{"hidden_size": 160, "moe_layers": [0, 1, 2, 3, 4, 5, 6, 7, 8, 9], "normalize_top_k": false, "routed_scale": 1.0, "lr_router": 0.00126, "beta2": 0.99, "max_steps": 5469}
Below are experts of layer 4 (counted from 0) of a mixture-of-experts language model. Rows are named router (the router's row for the expert), gate (a neuron's input weights, with its number), up (a neuron's input weights, with its number) and show model dimensions 0-79. Each number is 200 + 20 x the weight over its row's rms, rounded and kept within 0 to 999.
After each expert's rows: a language model's description of what the expert responds to; "gets" lists some tokens that make up at least twice as much of what it gets as of all text. This comes from a sample of Wikipedia text that the model never trained on. Tokens count by the router's weight.

# expert 1
router,199,196,194,221,216,203,183,205,216,190,213,205,207,235,185,222,196,193,236,181,220,195,211,204,241,205,203,153,202,177,186,162,205,201,220,216,185,204,189,204,177,236,217,220,193,224,190,213,149,226,240,230,215,215,174,166,186,216,215,237,194,173,214,178,178,214,193,166,218,227,195,179,189,242,156,187,219,171,207,219
gate0,185,219,198,198,149,198,222,212,211,169,227,181,210,195,191,184,184,215,171,202,194,209,207,226,201,154,191,196,193,209,193,184,159,201,187,195,228,161,174,230,190,176,209,208,230,211,203,203,176,185,198,191,153,213,189,232,216,215,220,232,223,218,216,200,199,214,210,238,175,217,213,181,173,196,236,209,185,191,202,185
up0,212,251,177,202,235,194,201,182,224,219,196,200,187,190,205,201,208,183,231,234,213,195,217,166,199,201,190,212,194,194,182,183,205,181,233,198,155,191,211,179,203,174,178,204,160,204,199,197,195,167,197,240,212,179,176,222,143,200,164,184,191,159,187,219,218,187,174,173,183,184,178,186,210,218,191,165,196,210,212,196
gate1,197,247,189,180,216,169,157,210,189,180,233,178,218,193,220,173,213,239,211,216,200,176,218,225,213,219,222,167,184,222,231,228,166,214,210,182,190,198,232,192,205,164,194,187,198,197,206,203,177,199,224,199,194,217,233,214,186,185,141,213,166,203,218,187,184,204,185,165,177,189,153,226,229,218,199,191,192,181,229,187
up1,197,174,230,225,181,193,222,190,175,218,219,189,185,206,219,216,180,204,190,179,189,205,190,170,175,185,202,223,216,183,218,169,206,186,168,190,211,229,194,216,230,202,195,167,196,213,169,196,238,193,167,203,192,197,199,209,223,201,234,181,221,220,151,216,231,175,210,238,211,211,207,180,176,144,207,239,187,198,204,187
gate2,200,215,218,200,243,163,222,210,252,184,183,191,196,179,190,218,213,193,187,165,211,216,184,175,210,165,203,194,207,189,238,196,199,235,213,215,207,197,202,185,200,151,210,143,201,243,197,234,211,177,188,192,181,205,189,209,204,206,192,178,179,206,182,176,213,191,222,178,179,232,177,180,219,194,189,196,196,207,189,193
up2,177,199,187,204,178,209,214,185,189,185,217,205,194,198,211,193,210,206,253,213,203,172,215,202,214,261,187,198,185,189,189,205,194,210,186,161,216,227,206,191,191,229,198,254,203,191,197,147,178,189,234,194,243,217,230,174,186,206,200,222,238,214,217,192,185,212,222,216,215,172,218,233,189,200,192,177,206,215,215,209
gate3,214,183,189,189,190,242,196,205,208,189,189,193,163,213,190,217,188,193,190,172,203,167,189,185,222,215,191,189,204,243,203,191,241,212,220,194,206,211,212,169,176,194,217,180,203,237,197,211,170,202,192,220,183,183,204,181,197,207,221,219,219,201,176,196,185,189,225,229,190,214,206,207,138,229,195,190,201,205,233,208
up3,181,208,218,211,193,152,193,167,183,191,219,218,220,215,216,204,217,226,233,241,190,221,207,214,184,190,213,209,168,159,185,188,168,199,184,201,177,160,191,227,218,213,204,211,220,154,213,172,223,165,190,180,217,207,195,218,195,213,186,195,206,199,226,192,206,200,159,180,234,183,199,182,235,171,194,199,223,231,189,201
gate4,183,202,194,184,198,187,219,182,227,169,202,166,186,201,182,200,189,206,234,187,194,205,213,203,205,180,224,234,191,181,182,186,252,208,182,209,223,205,198,187,204,239,224,202,222,197,207,192,194,216,191,218,203,218,205,188,186,191,202,246,195,232,230,200,193,207,206,207,233,199,198,194,210,185,207,218,208,221,205,195
up4,159,165,175,200,190,201,203,190,199,187,204,146,218,223,203,188,199,201,215,177,193,205,190,224,183,186,205,232,216,205,184,207,161,204,203,208,221,222,204,183,182,244,202,186,221,204,192,174,185,215,176,184,186,185,209,194,237,202,186,215,192,212,168,204,200,213,213,232,232,200,217,187,226,201,196,247,219,228,188,208
gate5,188,211,199,182,181,173,219,199,170,162,228,208,186,230,234,197,198,195,167,182,173,248,198,214,204,206,251,196,206,207,230,169,201,185,193,210,199,207,177,203,198,217,201,215,233,220,245,199,178,242,198,197,180,211,205,160,205,202,200,236,228,207,238,193,236,207,200,218,183,194,202,201,194,211,157,212,212,194,180,209
up5,195,195,212,188,192,204,210,205,166,179,239,220,188,235,197,190,202,171,170,186,195,235,215,203,202,201,252,177,221,226,202,171,218,172,222,221,216,191,190,185,187,222,203,205,218,213,236,219,176,207,181,215,194,205,209,170,216,210,194,222,223,188,222,199,223,241,217,192,200,179,225,186,185,206,191,193,202,214,190,223
What it handles: Finite verbs and clause-linking words after a subject or comma, especially is/was after a biography's opening name and dates: is, was, has, which.
gets: " was", " is", " |", " which", " The", " It"

# expert 3
router,162,243,229,225,236,186,222,181,208,214,187,224,204,213,242,225,226,204,201,193,194,224,198,194,190,185,152,196,206,219,230,183,212,185,217,165,201,199,182,175,182,186,163,229,218,163,189,199,209,172,178,223,247,198,190,219,198,186,189,232,216,197,184,199,196,195,207,241,199,205,199,188,190,169,177,214,220,177,191,176
gate0,155,226,192,198,204,189,191,201,175,206,198,208,175,187,193,188,273,222,164,225,220,211,219,189,194,202,191,149,200,242,205,205,207,184,203,195,176,231,189,183,195,173,220,208,202,188,189,174,203,258,204,207,199,190,213,213,183,189,179,213,220,199,198,179,203,202,184,227,237,215,221,166,174,209,186,205,212,197,189,168
up0,239,185,205,205,190,189,210,217,203,177,196,170,251,201,210,212,147,188,245,157,177,202,176,194,192,230,213,253,217,170,211,202,165,220,194,217,224,174,190,213,180,227,174,201,220,201,217,232,185,154,195,186,221,221,189,206,212,177,229,171,183,219,220,207,193,190,213,191,168,187,196,219,209,195,200,211,179,239,195,202
gate1,195,228,203,182,232,180,193,229,194,188,183,176,192,198,205,182,191,216,174,191,176,206,176,200,214,265,205,173,209,208,188,209,194,186,174,166,203,202,191,179,205,172,229,216,194,198,193,227,196,230,167,193,199,196,191,219,177,201,203,183,215,240,204,215,241,184,215,187,168,216,200,197,202,212,191,190,210,146,227,195
up1,206,227,190,187,231,194,168,224,199,222,177,217,191,203,195,202,222,199,178,196,196,158,150,188,221,250,200,216,206,201,192,212,182,170,183,169,194,185,182,170,217,202,218,196,189,186,198,220,194,223,190,174,219,192,188,220,212,192,210,196,199,213,213,176,236,181,191,208,165,197,210,188,201,203,193,210,226,182,211,187
gate2,164,200,221,220,179,200,209,231,186,212,200,178,214,205,205,214,205,209,187,187,219,221,160,160,200,226,219,194,211,208,220,191,199,177,209,177,196,219,243,166,212,168,175,189,174,195,202,200,179,166,188,209,212,219,225,194,213,200,177,223,171,197,197,202,196,220,199,166,171,199,197,240,251,184,196,188,204,209,212,198
up2,163,202,212,234,204,205,209,209,151,215,172,194,184,176,206,230,206,205,175,185,199,202,190,175,192,225,199,210,237,213,212,187,190,198,215,183,174,212,209,166,203,167,152,188,210,198,162,192,170,180,177,192,224,229,222,214,216,189,177,213,153,210,202,214,213,196,233,164,187,191,203,209,236,180,180,203,211,227,217,195
gate3,203,209,227,169,232,179,221,200,211,225,187,157,205,188,183,207,226,182,227,204,181,233,213,197,218,194,192,199,165,205,167,223,199,181,212,160,192,226,190,185,227,218,209,208,205,187,194,225,212,200,175,187,203,230,156,158,228,211,176,188,210,149,200,208,206,164,173,218,202,208,193,204,214,189,214,198,195,212,210,196
up3,183,210,237,204,232,186,242,185,217,209,201,162,224,174,193,234,252,178,212,189,178,224,205,203,230,195,186,200,183,207,193,209,211,204,206,160,186,214,171,193,215,197,174,214,231,187,185,185,193,184,191,200,209,243,172,177,224,194,178,191,192,158,207,201,222,203,173,223,191,202,190,194,211,196,226,190,215,208,204,177
gate4,216,184,201,196,205,199,213,181,175,213,205,233,180,192,204,175,211,209,274,199,180,205,239,200,210,207,220,211,218,199,212,234,199,225,226,193,194,212,212,217,185,143,210,209,196,203,185,212,201,194,211,210,186,213,186,200,200,243,193,222,230,211,183,232,198,181,204,204,228,197,166,190,203,186,196,210,192,224,196,202
up4,236,205,212,186,217,212,201,207,206,170,236,185,217,213,196,214,211,200,193,177,211,161,164,195,200,210,209,171,212,157,205,192,197,199,194,193,185,183,223,180,231,155,167,189,195,184,222,250,215,176,182,231,221,177,191,196,206,179,173,205,186,186,195,207,193,186,202,177,221,190,200,235,215,187,157,188,211,199,255,210
gate5,185,193,235,182,238,184,221,178,201,189,196,197,179,219,230,209,234,172,177,208,196,236,237,216,235,180,164,180,206,212,217,189,213,208,203,178,180,201,218,168,190,171,170,175,226,222,192,172,228,216,190,199,228,194,207,156,194,193,177,196,206,173,196,201,223,173,210,199,224,182,204,186,208,193,166,225,188,213,195,203
up5,190,195,169,220,175,233,180,217,192,218,196,192,197,180,192,207,169,226,222,187,196,195,177,180,175,235,227,231,206,241,179,212,167,197,224,197,224,202,204,205,207,225,218,219,181,173,195,208,156,181,194,192,173,200,199,228,212,216,215,185,188,229,211,192,175,244,188,205,181,228,198,220,195,193,218,190,207,193,196,204
What it handles: Line breaks after = Name = headings, closing quotes, table separators, equals signs and LaTeX symbols, plus word endings like -ing, -s.
gets: "\n", "'", "0", ")", " =", "---|---|---|---|"

# expert 13
router,187,182,155,180,245,232,191,209,177,213,171,208,208,186,195,175,224,212,223,196,164,222,229,226,222,168,179,249,234,175,181,218,216,200,179,213,171,222,213,197,185,148,195,193,199,206,184,220,221,186,197,155,179,216,204,199,194,192,218,197,207,216,184,202,224,214,190,215,200,208,188,173,181,200,210,197,202,238,201,203
gate0,182,205,210,203,238,187,235,188,195,194,225,206,249,177,204,174,226,227,175,248,195,185,201,214,210,158,209,221,223,168,204,206,251,209,207,201,186,208,185,174,190,197,190,220,238,198,224,185,202,180,207,181,222,235,209,237,189,181,204,160,180,178,175,188,207,185,176,200,224,201,220,197,217,205,201,166,163,217,219,191
up0,200,174,175,181,224,214,191,236,204,184,210,216,157,149,229,169,183,192,187,171,204,198,190,207,196,178,200,202,192,233,202,199,213,197,186,216,212,206,208,188,193,224,165,182,226,180,221,198,196,194,193,173,183,203,203,189,222,215,213,205,170,207,178,265,200,170,189,220,193,163,195,206,194,216,225,192,193,220,192,225
gate1,195,212,188,197,221,193,166,204,189,226,185,230,169,222,207,214,184,215,211,167,169,195,149,213,213,183,171,206,192,204,210,190,193,192,192,195,196,208,179,206,184,152,142,176,227,157,185,188,175,226,157,194,190,208,195,171,248,205,225,193,215,220,178,218,245,173,207,197,199,172,210,195,226,169,205,204,206,202,207,182
up1,208,227,176,185,208,178,196,160,225,167,184,247,192,185,186,186,202,207,179,186,200,170,175,198,207,208,200,225,194,212,220,221,234,185,194,175,216,227,166,196,202,186,237,189,211,183,210,187,201,185,187,168,206,179,183,210,213,222,222,212,235,224,208,208,177,160,164,195,247,222,185,228,218,148,201,230,232,212,170,192
gate2,202,168,197,204,190,216,169,188,183,207,166,185,208,238,213,162,194,222,210,221,200,185,226,202,176,176,231,204,202,198,150,231,175,228,233,191,193,223,188,205,198,206,212,211,162,214,222,198,186,170,213,160,188,218,160,203,189,217,213,211,225,211,190,177,180,220,197,208,206,215,211,172,220,214,204,195,215,201,209,206
up2,214,182,221,204,207,208,170,216,199,207,163,182,222,214,248,187,204,204,233,236,179,204,180,217,184,206,223,210,181,188,200,193,216,201,183,174,185,236,173,198,203,176,221,209,196,200,228,199,189,213,236,183,183,197,193,216,211,212,206,198,204,192,205,208,190,190,237,239,217,248,186,170,201,196,201,210,229,181,212,204
gate3,197,174,204,181,192,189,190,221,213,184,186,167,185,191,178,206,204,178,222,168,233,176,210,205,184,179,178,201,199,228,188,191,218,213,236,218,218,223,169,196,198,214,189,212,188,232,242,190,214,181,187,187,245,189,179,209,213,200,196,189,193,197,194,183,192,205,184,248,175,184,179,216,187,197,220,182,163,226,201,185
up3,218,189,199,205,196,196,202,226,204,193,187,173,183,220,195,163,230,224,228,219,231,188,209,202,186,201,194,182,209,211,178,170,201,214,221,175,221,191,177,206,224,198,213,166,178,206,195,229,198,189,161,194,194,180,187,236,224,190,186,173,212,224,223,228,221,192,192,245,212,216,177,220,144,170,205,211,210,175,177,213
gate4,186,203,236,212,192,208,201,189,215,209,223,186,202,199,181,203,250,155,206,197,200,210,164,210,187,201,196,220,201,212,211,184,162,182,206,188,189,189,154,217,143,185,226,174,201,220,197,220,187,190,213,215,221,205,202,199,221,223,164,186,204,220,216,198,200,197,183,214,217,201,193,217,170,241,176,194,142,212,198,207
up4,209,192,193,177,226,179,198,201,192,213,173,198,192,226,215,186,177,223,207,206,206,192,246,198,203,199,219,182,203,199,163,199,239,222,204,179,221,217,244,199,232,213,189,224,195,170,247,162,202,200,173,187,199,190,162,176,194,196,219,181,194,166,203,212,211,197,207,187,202,176,205,212,235,160,219,199,251,176,216,198
gate5,225,223,197,193,249,196,197,184,198,194,215,238,196,215,196,186,199,164,188,177,182,209,203,194,190,207,217,183,236,198,210,223,198,179,199,186,204,202,219,216,224,220,164,215,215,196,192,206,178,193,173,163,229,204,206,188,187,231,183,177,212,191,224,159,209,180,186,194,221,181,168,180,209,203,196,164,213,183,211,213
up5,203,184,175,188,184,186,206,182,229,222,182,254,171,187,202,221,209,177,198,187,186,201,188,185,217,194,186,201,234,201,221,228,203,202,181,201,218,202,224,233,193,210,236,263,219,186,191,192,173,182,185,178,236,193,228,213,195,207,199,193,208,178,178,170,170,188,162,184,169,192,201,188,209,198,216,160,218,194,182,215
What it handles: Capital letters and short pieces starting abbreviations, codes and names (U, O, Co, NA), middles like Pro-to-col, plus hyphens in ISBNs.
gets: " U", "O", "A", "o", " A", " E"

# expert 7
router,179,200,220,218,202,219,187,196,193,197,190,204,174,198,193,207,188,173,166,219,226,238,184,199,203,213,158,221,200,232,207,209,203,210,186,222,192,183,236,212,175,180,183,233,188,220,241,179,219,168,168,217,170,183,231,213,192,222,241,214,186,178,202,199,181,215,190,212,203,191,223,211,219,212,211,156,197,186,209,216
gate0,199,189,202,209,182,237,201,171,225,199,196,172,199,218,197,170,162,192,183,190,215,212,206,242,194,206,191,232,208,239,171,187,210,210,187,191,189,200,205,199,169,205,213,207,245,206,198,174,189,206,211,219,167,218,219,171,184,195,218,220,187,180,215,196,192,217,218,246,206,212,185,184,198,216,242,190,213,183,209,210
up0,209,189,179,200,179,224,200,176,212,227,197,190,199,244,173,198,202,210,186,198,209,214,218,247,216,219,204,227,178,228,164,189,221,217,186,188,187,208,203,192,190,205,220,197,260,221,193,176,193,224,209,184,194,209,205,173,198,200,211,212,204,186,216,191,176,201,210,229,224,200,184,186,189,178,235,195,181,191,184,200
gate1,179,199,213,208,204,195,184,173,215,203,204,199,216,198,208,199,210,205,185,236,213,218,214,230,113,207,201,189,203,208,175,194,172,205,211,174,217,210,183,153,215,233,196,206,194,168,235,216,213,176,182,197,190,186,217,227,208,192,177,184,245,217,238,182,205,196,220,173,200,191,213,204,147,155,170,191,210,211,202,208
up1,209,232,208,216,221,218,194,196,231,201,213,208,191,198,205,213,204,199,228,183,188,188,218,196,267,208,216,199,218,188,184,188,217,190,178,228,197,193,204,239,173,208,202,172,174,254,172,211,183,218,221,187,235,189,176,160,195,203,176,245,185,179,180,196,173,212,192,189,209,201,198,209,216,233,193,212,180,206,235,198
gate2,213,204,231,204,174,184,231,218,182,181,209,200,246,200,209,214,205,194,180,172,197,208,189,204,190,178,204,201,197,167,196,212,185,210,203,219,157,194,198,208,193,171,209,198,219,222,178,210,219,247,176,196,214,164,210,172,226,190,199,233,190,227,207,236,197,207,213,266,202,226,192,247,187,176,215,219,202,165,200,184
up2,198,186,230,204,189,219,204,222,184,181,204,212,217,240,192,232,181,171,169,199,228,232,191,172,208,180,193,216,181,201,182,214,194,205,189,244,177,181,201,217,197,162,192,199,192,239,185,180,226,205,166,220,216,152,202,170,232,202,210,226,204,209,199,208,191,203,211,260,202,214,198,203,217,178,195,199,199,187,200,201
gate3,241,185,166,208,212,178,225,196,193,229,187,183,185,214,224,217,210,220,181,214,189,218,220,195,194,202,192,167,224,207,236,191,217,199,185,158,170,178,186,212,208,195,205,192,198,192,219,165,232,201,206,196,220,209,183,222,203,206,204,199,224,205,185,198,217,170,191,220,209,207,222,200,206,145,208,192,191,240,174,201
up3,187,201,162,202,192,187,211,205,179,181,200,220,208,193,219,217,172,191,218,186,191,154,177,204,243,213,210,211,178,175,153,212,190,193,198,197,207,196,182,181,204,194,246,182,192,186,191,224,215,219,218,203,215,194,187,181,182,185,179,171,198,205,165,219,198,174,177,189,247,206,245,221,196,198,209,227,213,175,200,175
gate4,246,204,196,215,219,225,177,182,202,213,188,173,162,178,218,169,192,173,193,172,206,215,183,185,199,182,184,243,194,200,219,237,197,238,205,221,172,211,218,220,185,186,210,205,201,220,210,191,210,200,163,204,193,178,236,159,213,192,244,217,176,179,209,203,198,198,200,250,217,219,234,216,201,230,193,183,208,185,218,204
up4,194,205,202,180,187,169,237,211,212,201,215,194,250,201,175,215,213,237,220,205,197,159,200,226,223,207,219,163,195,181,191,171,204,192,180,181,224,186,188,172,216,221,181,191,182,173,178,220,196,211,241,198,181,236,153,228,199,198,155,201,202,225,204,217,211,200,200,163,174,172,151,196,198,180,214,225,198,216,181,183
gate5,185,205,167,162,201,177,210,164,156,207,248,208,184,190,219,231,183,220,181,189,188,176,203,216,219,214,198,209,230,180,177,194,209,196,207,196,178,212,213,175,186,178,188,193,161,183,149,192,215,191,198,193,215,194,207,204,235,201,179,192,149,221,190,242,202,202,218,193,188,179,192,212,192,176,213,206,199,219,201,165
up5,167,216,204,191,275,181,192,207,169,162,225,212,171,176,210,213,208,209,173,200,207,191,156,166,210,219,182,204,221,185,217,187,222,194,220,188,183,210,239,176,198,172,191,196,190,185,171,204,220,187,186,204,187,170,190,207,202,217,188,169,154,235,178,204,197,184,214,171,184,183,204,214,196,180,178,186,186,188,251,187
What it handles: Periods, commas, closing quotes and line breaks that end sentences or headings in prose, plus words like However; also abbreviation periods such as St.
gets: ".", ",", "\n", ").", "\".", ".\""

# expert 10
router,203,207,204,222,173,213,187,198,200,169,242,206,182,209,234,185,217,194,183,200,196,210,172,183,149,216,242,216,227,181,166,219,225,193,182,192,237,237,216,211,188,202,194,204,250,162,194,202,201,235,186,191,184,194,206,199,198,176,167,206,205,219,221,232,187,205,213,218,255,217,206,197,190,209,168,194,207,234,189,188
gate0,198,168,219,189,172,171,196,171,191,188,211,239,210,189,180,180,204,203,205,238,196,221,162,186,187,194,203,214,242,245,185,175,219,214,186,228,203,224,238,198,209,202,207,210,180,222,188,202,200,218,255,203,212,201,226,161,190,179,206,186,202,203,214,174,206,201,217,222,200,195,186,153,209,188,200,185,213,237,193,201
up0,201,167,218,214,201,206,227,222,212,195,224,220,224,201,196,186,223,188,191,245,227,226,192,178,184,198,216,200,215,224,205,158,243,196,173,215,203,208,207,165,231,201,181,176,184,212,231,193,227,199,233,210,199,200,237,185,226,192,180,213,195,212,210,203,208,207,204,196,187,252,191,207,199,165,197,213,221,220,166,177
gate1,179,198,209,160,181,200,199,182,232,185,208,234,179,170,187,182,214,175,186,235,175,210,150,207,214,186,167,165,206,222,201,235,217,185,181,215,230,196,196,186,194,205,199,199,218,222,176,182,186,220,166,196,171,203,163,184,190,214,206,191,206,188,201,183,178,191,208,205,190,168,223,196,196,199,251,198,167,197,183,236
up1,188,198,193,216,233,192,201,223,190,211,190,234,207,199,220,233,206,222,204,174,217,198,234,206,215,214,210,196,196,184,210,178,183,197,262,194,173,198,218,184,214,185,210,213,159,177,243,197,195,190,248,196,218,160,246,212,195,229,197,193,189,191,207,197,226,204,179,173,181,233,169,211,218,161,188,181,178,181,205,186
gate2,202,177,216,187,197,163,208,202,184,202,178,202,212,225,183,157,166,212,165,218,227,194,203,157,208,189,216,228,220,197,207,243,208,217,206,225,202,203,180,193,225,204,217,210,213,258,228,164,216,197,196,199,200,218,174,176,235,180,189,210,199,226,211,189,241,193,205,189,157,186,202,180,213,209,197,179,218,227,181,223
up2,193,160,177,235,203,178,207,210,204,198,201,195,214,206,224,179,186,208,188,211,198,193,169,170,227,184,210,215,210,202,192,222,163,216,206,196,206,198,164,201,217,186,172,219,203,227,218,220,210,190,183,194,173,229,187,210,220,210,154,196,182,238,228,209,207,212,162,155,194,173,192,211,209,235,226,188,219,214,166,194
gate3,213,198,198,203,214,187,192,205,201,214,214,214,179,214,217,207,191,217,229,184,183,174,129,187,156,193,223,202,169,167,187,193,210,185,202,230,225,214,190,188,176,187,197,210,219,171,211,245,195,221,161,226,196,229,193,191,220,171,202,205,192,210,193,220,198,227,207,219,225,189,212,205,201,231,176,201,198,207,201,197
up3,233,263,187,204,246,213,225,179,223,200,197,194,224,198,187,210,213,197,191,182,187,189,155,178,193,184,211,172,217,156,171,179,213,208,224,242,216,196,214,185,190,158,191,205,199,196,230,249,153,208,197,220,210,218,155,209,208,205,195,183,191,219,168,213,215,169,196,190,196,223,185,186,194,222,180,213,171,187,213,232
gate4,170,193,216,202,155,209,209,202,197,204,248,228,209,171,168,159,209,141,209,212,250,223,207,228,191,220,198,211,182,199,176,168,194,202,180,191,230,194,208,182,174,182,207,190,220,220,173,168,212,207,232,196,205,182,203,169,180,204,205,177,235,172,218,198,172,192,219,223,186,215,212,186,188,201,212,249,198,190,211,184
up4,216,201,183,217,234,219,191,187,213,171,180,178,198,187,216,217,166,236,213,158,161,210,196,172,230,219,195,197,209,208,200,179,196,219,176,190,185,186,170,193,214,215,205,179,196,195,207,212,205,188,190,209,232,219,224,209,206,226,222,206,196,221,211,202,210,205,165,173,199,186,165,231,217,215,180,177,191,195,230,211
gate5,220,208,192,164,202,184,193,200,216,215,188,197,173,210,190,163,199,187,196,193,213,207,168,232,190,207,213,186,192,197,190,211,245,153,173,237,213,183,191,188,191,210,217,208,215,214,197,193,193,213,187,182,183,240,203,191,177,168,188,176,217,226,194,196,203,209,211,230,205,196,203,194,193,190,206,188,224,234,197,169
up5,182,198,213,195,199,188,210,183,213,167,205,194,237,187,226,234,231,213,201,246,201,204,236,194,196,204,184,214,196,188,228,173,175,218,230,161,182,210,206,236,203,182,182,190,214,178,246,177,209,195,206,197,229,171,190,221,186,211,211,221,234,191,220,187,209,184,206,174,213,190,210,205,220,178,185,225,201,192,200,206
What it handles: Spaces and leading 1 before years and dates in tables and lists, and the pieces de, di, re, le, van, as in deductions, debts.
gets: " ", "1", " de", "–", "-", " De"

# expert 11
router,198,193,200,200,185,168,209,212,216,202,219,204,193,194,225,201,170,204,203,222,183,173,191,184,202,216,210,180,196,221,230,188,195,169,181,181,165,199,223,146,242,196,229,182,170,212,205,216,199,193,172,218,218,167,164,214,214,209,187,224,167,231,234,223,202,201,217,187,180,200,141,230,183,228,203,188,203,198,232,242
gate0,201,180,195,195,219,190,200,203,201,195,157,147,183,236,196,187,202,188,198,233,193,226,155,212,195,171,215,181,173,192,186,196,263,174,197,199,235,201,204,219,216,187,213,213,186,205,181,209,184,224,174,196,193,204,179,198,196,190,172,210,185,246,203,194,189,179,198,215,214,212,209,221,215,198,196,198,190,183,160,194
up0,184,201,218,188,162,213,204,171,208,233,242,244,227,191,220,204,200,227,206,189,229,194,238,221,206,225,192,217,212,205,187,194,140,240,199,190,185,192,179,217,175,196,186,181,204,174,204,176,207,176,239,196,217,211,216,197,192,226,213,199,240,162,222,209,195,229,194,188,212,185,193,183,195,176,222,203,210,206,220,207
gate1,191,223,218,219,191,185,184,163,172,225,211,188,177,212,164,244,210,231,178,222,191,227,173,187,211,225,217,181,227,192,188,206,179,205,238,209,166,232,212,232,202,220,167,197,203,207,188,184,197,209,179,199,222,206,191,166,200,192,188,213,220,159,220,170,210,209,225,230,222,240,198,207,219,190,188,183,214,178,219,187
up1,186,203,172,204,205,201,207,220,221,194,202,188,208,186,222,195,216,209,182,164,191,215,221,180,209,180,192,184,210,208,175,216,230,189,202,223,225,169,191,198,185,197,201,218,212,176,221,204,209,227,188,206,163,196,189,220,184,212,190,178,194,219,150,232,199,150,199,193,222,179,215,183,210,172,201,167,172,192,200,213
gate2,219,183,209,222,204,207,195,203,163,222,185,179,175,204,194,198,216,209,197,179,213,193,254,182,246,186,210,242,227,206,176,205,192,184,204,200,180,183,212,197,202,175,214,213,181,232,184,181,172,207,223,187,212,252,229,173,191,214,197,190,215,183,206,201,228,211,183,170,189,191,204,172,191,221,217,209,187,192,186,184
up2,195,226,189,190,215,205,207,210,221,200,203,218,245,212,184,199,201,161,205,213,177,206,151,233,153,214,207,166,182,181,180,208,221,191,215,222,205,224,187,217,169,200,167,213,230,159,203,219,199,200,191,199,173,173,182,196,196,190,192,194,175,193,164,202,213,173,217,214,221,231,213,229,219,171,183,181,216,199,211,214
gate3,205,211,179,210,197,186,186,208,198,199,212,222,204,158,192,199,187,213,214,225,190,209,235,184,212,178,159,190,190,218,198,225,197,205,173,165,214,183,164,198,233,196,186,156,184,180,201,181,208,195,182,200,177,201,209,227,185,178,194,213,193,270,212,174,206,186,196,224,191,183,227,187,195,176,236,203,206,210,162,178
up3,145,187,199,200,202,255,176,213,223,185,165,182,182,230,226,190,199,170,203,197,200,209,203,222,199,223,210,214,195,197,192,209,207,184,192,220,255,177,186,181,181,191,204,215,212,206,157,202,220,190,207,177,201,215,216,215,213,196,172,217,204,184,227,209,195,208,196,194,209,162,191,185,174,223,194,218,193,211,193,149
gate4,238,199,195,218,187,209,227,196,196,229,230,174,202,259,202,187,201,183,227,196,200,224,182,177,208,199,219,189,169,178,233,219,164,206,213,194,192,208,181,206,195,173,193,222,200,223,214,187,192,187,193,196,203,191,186,195,202,232,196,219,226,221,180,212,221,188,169,200,219,191,182,204,228,233,210,190,188,204,203,206
up4,187,211,195,208,200,189,188,196,209,184,174,212,222,173,148,207,189,213,183,234,200,202,210,209,207,224,198,168,207,217,162,182,221,193,166,206,218,220,214,216,207,236,235,160,191,178,182,213,207,209,239,236,168,217,182,215,183,192,183,184,214,176,223,187,178,192,234,201,221,205,215,183,178,165,205,157,201,213,232,203
gate5,233,208,180,184,210,146,176,240,153,178,214,171,224,226,179,192,179,233,183,228,205,205,222,184,206,228,171,214,207,164,202,208,252,177,217,189,180,197,210,186,200,206,222,197,214,219,226,194,220,216,188,202,191,192,171,190,183,217,193,174,216,200,196,188,201,194,183,211,205,225,204,160,209,173,188,200,232,175,201,203
up5,189,198,181,208,196,193,189,205,209,200,194,227,189,191,210,207,246,185,230,183,176,194,197,195,166,197,204,244,204,213,191,211,196,194,197,187,220,166,217,208,186,173,177,237,190,197,156,228,177,199,203,205,192,203,225,202,221,195,235,177,200,187,197,216,163,197,194,222,204,168,217,194,214,189,204,176,178,243,206,182
What it handles: The second digit of years after 2 or 1, as in 2-0-18 and 1-9-91, especially in headings; also the, a, those and list labels.
gets: "0", "9", " the", " a", "T", "8"